From a checkpoint of a small mixture-of-experts model trained on Wikipedia.
Experts: 96 experts in each of 11 layers, 64 squared ReLU neurons an expert, 2 picks a token, a sigmoid router, a shared expert of 128 neurons.
Below are experts of layer 5 (counted from 0) of a mixture-of-experts language model. Rows are named router (the router's row for the expert), up (a neuron's input weights, with its number), down (a neuron's output weights, with its number) and show model dimensions 0-159. Each number is 128 + 32 x the weight over its row's rms, rounded and kept within 0 to 255. Numbers have three digits each.
After each expert's rows: "comes after" lists some tokens at least twice as common just before its tokens as in all text; "comes before" lists some tokens at least twice as common just after its tokens as in all text. This comes from a sample of Wikipedia text that the model never trained on. Tokens count by the router's weight.

# expert 25
router:189163160176174129164160220172152120098135145131112104143097170126163126138140131128191135114105144149107120196141172107100126148136082131151178117130041182152124090057094141153161123127140103140124139127119145148211118138089116102140137115153084122134094139160141169116171081131161138140127090108060184102126155132207190076093097148166163126149174104157173129129132125130099138156115165148063160078140129080171138083066119124096111108143125129176129137093161135122113171145135185
up0:123088143101155141138064174095090112144166137151129169121139117172141097153130101132135118090120187140115125163113119134205134152075142099119110088124123150193158136107134082070119171080108116113151132114162106134136144118086167044170181121165118115134106101156160127183149101106181140057071145153098105169064115129124116149162107138186129156137067081094117081162096155128122085099096196109101172142115143123158124206199112137093144069091117091177104115095179131142110130116157156
down0:103172127126148094146137184221104195153110165136066142157119105125165080110132087161154173165084103064118143137138166086145171095145129145093142063120102134137123160111151078115203063107112156118112126103153109092112119174045175102134118173151119102145180125098144079142174139127140164115101128117079071172089124165098091155099135146109114106089105151123141150149106138083130137095198084177136106133154136147109106142138111117180059132114123148113091085163133115144137109055093102
comes after: " in", " United", " New", ",", " of", " from"
comes before: "\n", " and", ".", ",", " in", " to"

# expert 55
router:193138111133147190132139150127185113123106105115125102057126182155168105096162171116201105191165123138118113165132160158172068179117090131122113090134128163142158080103138176108184096102107136132097179133128145099211154128130128136145134159169114133139103136134132160135096177144104129110118162157106172068130168108200167089091176131056103062159141114101152140125082140100156132174174168112059163096132107136126106087123105173096141131107125118159078077069118111112112133169117102
up0:096177118154087126089144119083100105116107197156057159091112117042089147178164133118147127130154126151140160120064109092038095166119132172104136124150073120139149121073177131077151158096087107160097117166135123098103151151104158147109174136078169156083118152131128123163100149075164085149136156122011086177148078120117093118116115155157198138115149137141150143097171167132110198127101087126149157115126109154135125102160114127158101126069102136138125148146149150161107156138160149
down0:090096165148132122108141127103096139146146118144075170183123113099120106160147133150151160114115084079120176126126121123100129139138121193110103156121085138145165161120177074121139113230137115124101116191163136113107105155202148105092118090078132189100154134094112138122122094091087141103104072099055138163092119162153112090055071126167111193147148076121098131130140111140127096131110131097135148129167126105081181132151159142193058068139198164096140172130136068161132138127174122
comes after: " 0", " ", " 1", " —", " 2", " 3"
comes before: " 0", " ", " 1", " 2", " —", " 3"

# expert 88
router:186136126180123130097122192108180144139133105128154105157109112108116172114204095102197156165166097111108124178066119129100038178158136157152153118141079152153145115083127103115194160170134120107133131122102149118180150155137154105145154148112113171135118083119132098148142145093114117104106120157035117108126076111149194107084170149136159130171145113125158138129118153108120152186128111097034181078119105162116120070113123138112090131184148122189072115106137119120114175150176084
up0:166095137182109137099163157205147097130131089094077168060158213120157059162132182192160140121194126092132054189120091083116072169130108090114138116105110124158158122115130128161131068088113110145095146109118116109180124092141159141119117164142143174132161109149113085134126100150041146142138111094064172146104174094139153158118130086101128156153086142148195126149085167144138084183164069116113142141088130140167127110107130098131131172140143118126102156124137145106141136183120100
down0:173141165128073113171127133149133135157126139150091139101135167073112133141131097094104084080137113136110151124077069079133134166117136099131111122103168088096135132168147054163182129142164129154162092103173143086159192165137195140118148055126147115176142100126096093183093078171085166097084130202114107117151160131174118153141138149186089146168090084145161107083165169061096138111133095099081206148137104136095149140157201105106169128157157158111107107120118151144128129125099094
comes after: " |", "/", " 1,", " 2,", " 3,", "9"
comes before: " |", "4", "5", "3", "6", "2"

# expert 38
router:192158121183173134125150122130129130122128143118065136106126128093076115199198118091181097172184119171132118204097147164093106168127102191141186102091084158149188117091167136136158163113132096095104130122103147114182132176073105130131132165096134139151121135092138145091139104114059083124077115133043147095104128113162158101083149111159176182155164102193124195152151170162136153125102071138095120107135084118108162075119111135090135139160131122142116104089116116126107149116147091
up0:179156112203187181110173180155096134169139170097141122085158103172139088182130177124057072124129174077152185155112141094149094132064076184166167183114143165197148106129138144156117170102117102144082114176112071190103185117068140112111126141106164106148120127098099144149106186109067122125074118121108140110140089129144142134152129115148087200152130138139089164108128150150145146147130085107139110121179138111072140115154085122156166081148119140091138106107168121106129109131123111
down0:049130140095163168142171062107133172136109171104147074064142160083156133087105097131103191157142130122145202157135170146120142146117167121155108139131124130135132138165166073119116095173113162103155109145160164093110100162117159110137082154111175116151123119130178150149108151163082133161080158122091169120112183169113066202145109117112137094188120152232125145095166148079099153110111105079125103118113116127171166100172072089153111166170105098086155120101108128120124097086106092
comes after: " |", "|", " Total", "==", ".6", ".8"
comes before: " |", " votes", "/a", "(s)", " length:", "er(s)"

# expert 68
router:200149132159132164128082219129145140137127127130103126149129125130127121147130117084146132127133097092086143195109136116134118132100074143172133109143114168142136112050148135112161132129136145141121139108132132136148194156077106098131086183108085166105136118105100155119170076095093140155109143122042156111074142109177183115079109118154172132163188121153137149118134140100114172150135105195031153099112076103072150068135089101146146089114164161171106152103121126045090109187168111
up0:145055189177178120142157126124139102115153113119120153067152119135187134159126124211161184104102107160101119173120144115113142119147120185136108149051151169088118094092178107169137108202109153118138075125101122080141087170125119134133149129135119131138125117057117069148142127136155095056135132120161106168172127157133109174074096133113126171138104143140138175076053123163094165086142108120153142126114161103125192111141166137100092132109147080164109073122173166174154178164094170
down0:088100132188132165151159120156163106114144116167160118160109100117105152049141144170156186170140077138083168159116097102144164142104164150141090127090178089145170082165119102143140147121152118165093098092148173145185071144146101126084122162096161074100180156112175083099154153163116117124090086156094138218157118094086146120074130119072108162143139114117189127118027160138099101095083138120115107082169131109142157109064111125119144078139109102132151092147130117113083118171125149
comes after: "\n", "==", "===", " ==", " ===", "s=="
comes before: "\n", "-", "The", "|", "In", "==="

# expert 71
router:190140138128143151167146137156145141126107186133147112178155153180130127173174126138169123208168137152101136191127170113139021172134087106151138110115108166144147121108154155104156066071107124140101163107097159143166136149131118127154154146176161132167155145119125088100117141122152159185082118143044133137130098134140156098111157107184173137096156126151173179114161123095097126156112136142069159009133161146103092088145150115087111134113116135163090084098156121129046127152116126
up0:141130179106165094108124159086102113130142083173091097145145088170129088134125119126151136116125144165054083153128169193155114162101088108112142063136191110169174197127145066144151118072087113153116101126130109159141152125133080143103172096187112095140096134147080097106133153098123144161070071123109106132109096070129106156125170168100167031126096172143167095138133178074107133097150161169121147094111163107117140120183108092113210116096132135139106141142134109140084122149151062
down0:119145115130125117144104164103136164140094141170073136187132126105117098152096160087091171082145113128035117162153122110138150107088159108070097153102170114111147150160141157082119103180122093191172093076110137070144074112111197142148149076094199169154154142120122140093160176156120116111084157114150150106150167137060121127161108109211123103101113110133099086088184153124150118202130083120139168117131094106121111157116156166082135106144064115108134102082084182171112095122144120
comes after: " |", "|", "°N", ";", " 0;", "″N"
comes before: " |", ".6", ".1", ".7", ".0", ".8"

# expert 91
router:193180114141140152158156144157171094146123086154114081102144161107128142165158111121188138214150096141103134190124172152059073153126124168128120109190175179143157137111158153129174123128097101125143181131113137132154186174122107100119146156113092131140095106112138158157193125173055140180144084112125149149140162063143151084094130167140112086134160091226179167130111129097143133171147103153080111124116124121135144115123090158104154105145122076144107131075195118128098153155118191
up0:139096162094208199124144106123138126117150170064160128100154198147199092125155133116144095088158142158113148178113112116152145139160136155131197136131069163114171133153110128105116038112113112135112163165137096196149131081195113093157150148169133056136136129127082085078144109122087105112156105104142074090152097109205159114158121158127100093146153127153175160140104101184122120159122109165114125140108124138097115075114126163129131095122171179106120142135149164183079130104064173
down0:099096163172138140131168087102131160096155137081072080146090148123135141129136173191212170133145112102158101146085151112115198128184118106161147162122133158108086115135125141102237139083163160147126144127189151181144091066159154129172156122132143132139113148122134122133097176135123135142137119156090079184190165173079132124128079130127208136150116163158099149118079140096136130096112124103095116162137110202117128136137120073213107093138127123129146155109163162200139117142152136
comes after: " the", " a", " his", "'s", " her", " new"
comes before: " of", ".", " and", ",", " in", "s."

# expert 94
router:195135087140134159147111156165152131144114082155096108156137097140149122095153080127114118156168119135090167177128156163139109186147115135140097178134092178162162139041133127114120130129106108129131152082126129133185125193089088116175124153154124120177118139088121116098107143093097150100109136155112153119143124094142205106063119140090143101057195124162153148122100120078166130161128107203052156081149130058078175128100147130071136140154109110159093094052157131109118176142173082
up0:141127112213103039147130125167112149157135119057094151128108087146116168085139058102119170137176166193147168123137175190162126085053063129105139136174174153119111143142173128195102148108144151091106088149107150078166144149101127145152151174194126181121090127147166121107138096119117120172078148114144141160121112110071131121098183154182161145137136118167117127135115161128085111126082139098120078107093141171054148187125095149110111175121153121123108117157143104169123131101118148
down0:118134127094125135133079128104156095101172100083110132060106179110148109117114168090142100161152098104128137079134128189189084095177111158184093099096149088114107125144105145145159142119144136179155149134149140129076158124062121114169112090138179132081050141190077092109112095189111119189092078104148116139095105144100104072151130135186131168101097132160134123119091164139101147129179147113174154110149107166120100141144189123121053132118145191081135181183146164103132110124193113
comes after: " he", "\n", " He", " was", " she", " who"
comes before: " a", "|", " an", " born", " also", "-"

# expert 79
router:189139119138165184152070169184124059155157143095132141123143123109139120110152120075171106148153128159091074199132112194072127173121102162113112135097122142146152074116158109116122147085134120146132126137073175154193114140090117137103123135090120110170120107120168122117137073161072147135137129135095127125172116121164158106088153116134126125118165033112181137105115139120151130215117133161057131088165093087087141084087165148175127131066141092218081124109089162125127133133149106
up1:196123206087185114108131142130147105162145141127125160096062239125154166126168079166119186116074108170104108111129089139142104118147060161104161109097130089151118119162166103095142178145120102123146137169073099208139135146127071143149174189143103142127120150084133144081145106139112137136148138098101166127120139119125142155078131156149157074115190098089116137084111185132122081141149158141104126123203153087106123130097135050108136131124129118130050106094162151129112136163106110
down1:103145152173090100096125164151098165060120146103175186134125155147125158115134058126175123092134145089125010082135142107142123089156097097137076128096179088132119116151173161134128148109183112163134141066180100187128119140160119094159164128147182178121143143101141147171122135107129112109103085132163114079073157130091116136125211132163122134145112190097153114133222095142138166110133107137146104134096101073091152098194148080151115165137124103159174113148101118110121079122106135
comes after: "\n", ")", ";", "°E", " mi)", " ft)"
comes before: "-", "=", "|", "\n", "The", "==="

# expert 74
router:202149118191105168126150182131171171146151080148137096095134141190063113129188107146125091189103123167070171184128124150167094150128119131160175138202109188162116165071133135114163100146120082087113158162124129132156151135115106126134157146137117148106125080118149120164121138154127133130082082141089177096168093105165192124075133144139134183108160111120140127131144108118146096174174117157049143124159113063078116109097118136077111158132127137190139072079105098161108157118152178
up0:133097105161119213137096137094165155158136130088177088129202105108116151132045101167077131138081159126086057130135121075173109187135106108144169101124122191204116125131184121122205092182131108062096090161130135162118147119119133135121104133144117142139095099107086105145150179128151105172168137183103161134129179127142103214135129135091133158097147132138139067138111146133123133167129159124105106127118071103144159167165067097148091124109123154118059127117143152169120108165149165
down0:118127141106117149068079154152136099103173214116169112179177116114125112093076100102099135165153153120140151135149134149159142082079176168162109118130105126164145122138118085140108108202156100082121184123155161096121120128173156157100089157210109135162168125141110196112146152112099084184095170127113069138135143154094072150175154153113149192134047131148128116127129121145090089107139183130091164113094142147112109127165073087134116072192124096140119160086146181098129103166168117
comes after: " was", " is", " be", " been", " were", " also"
comes before: " in", " as", " by", " to", " on", " for"

# expert 62
router:211140141131154141155126165154163148160169083100118103130139171135135192129167119122152142136120120158106164255106171114139132182148079187139151129123145178139138122075120179153150114126162154110131113138111138140135119201104140104108100179132109109168086119090154116115154128113116146134116148112088170116112140094159180165065150184138148167155106136155177193087109114149092128169172099152079195111149098119112158081097104112106147126105110062200053110103137108153102148154140147
up4:125139098131194130122120189145146090150178101110164168143068154104135121163135121152126138139154135185094161155109043119150114107149142110133155123119160146114129130168110150089102064126118151174141155092099106167149112155128148205102142174116172079160134115179061138121125145114031097133152145112108085114122113066136151113071108105144084138148117121148114103147105073036176140157130109156072152128066144116098139125097085155137144091114124172157146147142087186063096085181157114
down4:134116110137091081139118105131142162118106129086147200143107096102155127154093128134067124109118164178123130117145147048222186106087071147166122134107095133102130113135174118200106174121108152146120102082154107139145097113063131141102129109139133093174109085142113104113132162110111149104153066181068136095175076133163131134102107032124120098074135166050137153100130114118149154095139154104093150074102117151121102116164167126176161193114184147120126089093139107152135102104067115
comes after: "\n", ".", "s.", " ==", "==", "==="
comes before: "\n", "The", "In", "==", "On", "==="

# expert 11
router:195130157136166119143124182129130110153166121126106062128144168156102107145153123090172128129206128118116088208150113118105059149136124154131120154115153168139174122111196219122130122121149151167124132124109173115165164209100055098126119097125138136158092130133157139136131176126152103096103080107103164119102180100167205128098084117114096132175159090162140133139173118118133133151145138105109144118100066104135104085101140190096115147111074113200142054067142108118137153113107081
up0:166122107126146127098157171182142125152181123191148111117138179146145132073181075108134131110171102166130131145160132181135080209082121174113150126153089142143159181126104154099159178168110137144150102118155196147114128131100084165089097128079126135145192113139139131171107148102064146141119110168170161118186166085189156137096104112095160136055153147123085084118133191115156069095081091099133130119158170093131149119098165168135180119111188148180123064101109116110143126119116118
down0:126126177168076114121122121136098137081201157132116156138161164164186172182087138125098157166134102154145144089075178113092108092145133140140124101130149115109114138128113179111071086095205077161128135145103176143116105048110208086127101102103145128134100120186080159151079134102146021156134109184116176099095107126128138170140150134147099121168159121112174147152103071116146120133135154145125048098114109107089175106113125110138176136187104136136143122194114162127107147100113136
comes after: "\n", "-", ";", " al", " Preceded", " County"
comes before: "-", " Born:", " Coordinates:", "|", " Succeeded", " Location:"

# expert 47
router:152130144199148148125072152174140097127136129120097142145131143165130127110186170146193132184148112137080121161129158128096062186139059151143125141103070141180164154084144114125140109128119133169104191170108165147213135158127109066145118137140128158154073112146147167103113102176092100145142084134053149156107139105137155069089108137146134126174158099186147184125139102145095161171132133109076162082110100112099188108122102128080132075154122108160087118084147071129103192142150119
up0:155089074169126097140095124187146118184086087112073129141129113128095146153113092110150148182159100108145069126099117099192139090068131115153106155085128143157168147078104111122106069159125096142096157169123108108187085137142101096127152130115119146181039107121084068103141136125112149097081130180085170145120196069153110126086071094132162163130125157181119149163158143084126124156139113105126142113165095149175151070109132137155091083125150191132098116119135152153078190160162095
down0:082100144082120163157113136098102090151180130132099113217102132111153091119132109081149163129144135139127076116165136053183094142172106089176127203156113209073151162148130150128066116163136156155095154090160093133125058153113149082104132097093173132112102100161125175140132086141133170100110115153164149119123082182118072067159130157136160147110163135112113140163183100166137092165100122144126091123131120131149141122078179168112111124133139087191165108143129187144107175139087077
comes after: "|", " |", " United", " Total", " See", " place,"
comes before: " |", " *", " medalist(s)", " ==", " –", " ="

# expert 6
router:201183085164137124138167203150182133133132141104149092131155153163157113115165112117152159141136155129086080212102140148137143166144070155134123134111120182135190161039165121115132109119104134108108105106080192156204173151094107134089146121166123110182088106083083143141143145153110092147151142139087167143113122123180184124099161110123129086138166103175163148148115095080107135167157150170039167084119117149154121101086182152115149133113137110150097096092150121131115149182117095
up0:129137114179189165121101084160099177120164157158116072123089101135145145090140110069117144139125100166071109177105165117125107147123170128137095188133121111191109115106175181152132179155144123137137116090181136148229093125138109036122120098124162061127100135161143080109172122053095098200148133170174059145145124086084136126124152119111114135127109105099150176111088145109129199135190095103140140092105091133129096126105102152139148123123168160130121149113120182124127132123192120
down0:163137116164163101149127124101074082201100131098123150125161128145079041096113083140109115117105146159122135205168112122154094157021122095120112151152088114094152124133126169144164180130159147157147158095097145203118118089140137171170099138130159189152157117166160087112139167094133128107112107172114143147108156097112087142132092111141160131089110170146175187199129115123190140116078195145114120104113126149117137070121140125133120160214138070104154078136131157160124157105158108
comes after: " |", " ", " 0", "|---|---|---|---|---|---|", "|---|---|---|---|---|", "|---|---|---|---"
comes before: "|", "\n", " ", " 0", "|---|---|---|---", "|---|---|---|---|---|---|---|"

# expert 81
router:165149117184174140156147204149150111130122138156126085151136143150111106104144118104205153124170098136112147186070137128077157210167033130135165104121124161172188114112141145105127114116096077164132178139128128086150157120097084121092143155167112068144112114118112179102171098128141117153085119134111173137144124091173197129074131133164118088171132092150152139116184139098120119160137138162046143079129130085107095104073138098064115145122116127186110091099157122142122164170159089
up0:125149130137153077116143102120199187087126185104075110121133118082125130128127129136168148096188087146122160100081164091098139114154108114170141136102154181097134151155168117101099118129103084152183117130174128093144195114132155142134107178171148130130100135178124135140122026110134125169113161120135188128153117121160109095124173156097125066108113103218167070100131149089147098116136160120104105055131083152146122062120082098061162184162123141120118111145142109195144125144114068
down0:138179110138180168151117149139110124107104104161132122109170146113070086110095089147118139065160149174177143087177084125112154173143114172091128160119116111133099142138154145124119125132102112157161075145130057124143139071087070141122117190191187088195153074165109152111096127144153119112106147133155086164105151154089096129141154108119187120134088087080130107140191103122048088143109176089190156119148203141067140144147173144106155155083147162140111095159137157085138108156164112
comes after: " |", "\n", ")", " also==", " Ward", "."
comes before: "-", "|", "\n", " -", "==", "==="

# expert 70
router:188154115165153175155174158165125151095095118140110099103123124152163156120141121103171119191144142160115119217137100165142100158124126141160189156150164156163140077091124123133161123123125155133136147107081170100207146182117151125146139135128142136161129076122155145096206094100095172135118140087082189081140151076155182075134143122125098078136161140178111115103187169088132117139110183087067131086126087130108177063120146131064152105117119118151080114087112096101097171077136108
up0:144165164122110135175128125152156135151083107111145146128114118092144123104149174108160107139129144135091135198167117135136106198091133099079134097119114117136164150150159152153167149180013084097045063072123180082109162128148158142145149138137084122175143127189156147149091094149130117116141134112101150137144144166187122142146190151102138119095103149134129125095106059203186131112046159122062174089115116104144171141130107125177115129080082191120096152130151104148109137127121111
down0:179100118138120124058140119098156120166137171155118123155172155034143131119095135132111144128164099163156121129191149128147127140114118175117146140113090067111150120165085121177138135075093114138148091117097175097106153136087101180148088066103169091100132110113107169170174135118154109137152115120133166144170141116152106174157191122195183098112143061151181101108098096134135130133084101128113128123076066161174153172112176167076089088178125101094109154152134184155139121047110161
comes after: " ", " %", " Candidate", " Votes", " 1", " Party"
comes before: " ", "\n", " Votes", " Candidate", " %", " 0"

# expert 30
router:208126152157135141116118169099178135109129110153133101083149127126180146158202145146150121127153096148107136188124171111173037152138139165137185097163120176138144103097116161103141147123146149140132133063078199120179127167095072153094118108124094126143101117103165141108072139147071167108123092180087122125114188093185183155096140089137120147139125144156178169109126127121151142192152171151045166078121122101141147129080113123104152183111115126159068148094136076128110147158140106
up0:148167128128198128106127119160149132130155172130148050124146125081136114126139067162153152139142113101047147132116132101145074156103132161180165142152160124103187116106146166055173185111089094165071108082149090142165148108146088169124093120125090130096137086192093078133123053104110135153139144141144147094080144135125117077123188148168177123103125143141142120084100168099145159124138120059121161077088073051104186144140180105104157075142143132103098147117116129116164145145154113
down0:114155115143059132185149114096068126097114150123143193136072108222067112127128124130119136127124075124093201160138134080100134166127093123128101141145125104117142119099144126133140115162130098063148085149147100150098126133092102069099094129174128172150141181131084169163140121120120120097062102171119113094149081156173127129118164083155106161083144131035111116169126114161140104112117118095139114106113121188081119125176170127174169082152160098119108215093044105130138143128124098
comes after: ".", " that", " where", ",", " when", "s."
comes before: " was", " is", " had", " has", " also", "'s"

# expert 34
router:167139158178166109142117189134160167179112138132120103118140151170165141111179123101163133165178111157145099162128130122148084139140107103134103120141085192176124104113136137148158148118141118108143165177120133139172152167108090127207104151162102109120052098141112178116169097132130104133045080122126144067140066138213156108067150126121129157150139085169163176127131081133188104189132107136082160090118077131111150134084128157088132121099134162201083088086125129116111123157085189
up0:110137150147129170183097128123126150141129139184200134115089103144145128144124071135149098181188148146173125141091157120150101121154156140100086104116114170188122055105140132083168133118132127142113133122099113124143104183084143120164158123163120160111073081167100165178084115147167096090103163129117139093100137147122100099089108111124150202165116093181118108137156066085122069131207073187110100137087132162077179145161034172087141113123104080119111134140152071112133140142159156
down0:078163137178116166112091075121187176153168106169102090138108120117193117084132107185080170135183141113145102121129099151155119117127149091171152180134139110142147111141157085128170168138148109140078084090087152114094190156104173095099089168132113174156142178108139171106153107118068067066109179136076135150125177136109099077109112116082140155131084098121147117102184151169072134117110183133100132168114165169089098122166169155142135103170116180169095151107157082112126163118162148
comes after: " to", " was", " were", " and", " be", " been"
comes before: " the", " by", " to", " a", " in", " on"

# expert 5
router:172144112145150138156107207142153136120087168181100072135125111132101107107158129082153124145107151131119093187106136126122089146163115138205151100168082175115151060107163114126178121127139159113126185118161135155211149159120136155141076116164132129119129136144114149159077121124058098145152132109045156110127113130119132100118127143129169149121191124123170131134125083126095156161115134132064121067104123104093139041127151141100096097117108104226144106078134110159052171139178082
up0:142218120110139129161138206087167108091152172175063071129130124066108172087167097093117178085172119145136132135112144146162158110168147112096073146114106146148136166141133140120155181152132110098136123113115170121155095177127128079122131142086097129132115127125129085094108112133108116129095125140128087145084148142131131083144145133166129130135199150195197086106134175070154195143153119094123126108082115170076070090127084197117123125188099081134124110132120107164117199182102095
down0:193071101039154109151176116100111102092129109149062124093140128100134149158066144125119155110129207152117113145180117149159152132164179108121110229078150083135059166129110129173097136122151137124105095147098176114171158120136164150137099095092146201161137136058133143116124124068096156093069118156154103181155160054083140111174161133121159112160129135186107114105108132119108168136131093127165135113101138124141131162122122073129105126172117096131086117145149190135147098159106107
comes after: "-", "\n", "|", "19", " (19", " (18"
comes before: ":", " |", "°N", "–19", "–201", " –"

# expert 13
router:171158141199212127166141168172154110114161133133123086126106131156143120102164110082143117198088117133108101168125133171094082143102124165146164109151084172122185105035133152120160094100143165136142128103124172097133158167075088091157141131139135120158122107098143166157139083089160136150119109128099147102105119144121191081053108183105120100124144086132124161120133167100142158189124146156083140056141140126102131098089110102089078075127111092185107080093096128068072159166131139
up0:133102172169088149136130121220124151152070127111109111135114116119136120142186108125112151199101165100132099157110094173094105126078133147120113121120087122184097143142130125180148171165085172112151078087121107122142112155081124145116192184177121159130133096112125166080135069102159122071140192085137125089151163120085195102097110189127104125148111050094136055124139163165199122192088128150113133128113128139078134136075151142146110148110112113128087109149161150169108201127116101
down0:100148115153126069184141111108140170110191162126142127142111138125159105133106113182203146119100088072080128187132189143109128172076132142104138137089145114087043105151102124145070031137122096109069136139162120158085120168119150085119116142097120196122124067112146143117121159090128173092129130101156145106113123091122102159108168071143144139105151092136143162137107153198160132176122109110110120127124142164130154126187165155093109084090114132181082156138094142178069172063121114
comes after: " of", " the", " in", "'s", " for", " from"
comes before: " and", ".", " of", ",", "\"", " in"

# expert 7
router:189149153182127121126136178171188117075135117152104118156146195108140113137145127084168124092171122137144121192134184152086117155151051143169141129110093157128168106109198163152157105094165154127116159127091183129158171156144065137153115162133098122135144137127117151141194087137056138141136058166123175097110141172138158133095144186091169148078144130141132161142143116127122165139146122143070197106173129131090111096101151137069089110142113111148104100076113110088071142141156052
up4:139154113140156134115099153064118165096122088145206080161140166116117137102145116154142168129097128194111126143113130106061119090124096119071158166104086115131158166121142105172135095141137143192201169092075117153144157170142122151137088142056097123067103157085134111100091073092116128108113125147152155178095135113169189159154164141120173065079093140107083154158128172147108147114128183147112162137066147105078161122145157130096133093166103115115087154157067120181152097193134119
down4:108138187082176183133141112095138142083167092100096112147118117146086137095142145192103160144114122149122095109168094143121107131094158112088123111111113087144153120093090150196135088073144159115164110088128127106140156111140108107133080026162110141069146094063157168169106114102128077095150115124188137086119097115145110183113124147148120098124098108120061139150080129138140108138153207154110091099106083157121160083070139084103128130160128119115110182141068150151221092177090120
comes after: " the", " a", " The", "The", " an", " this"
comes before: " of", " in", " for", " was", " to", " that"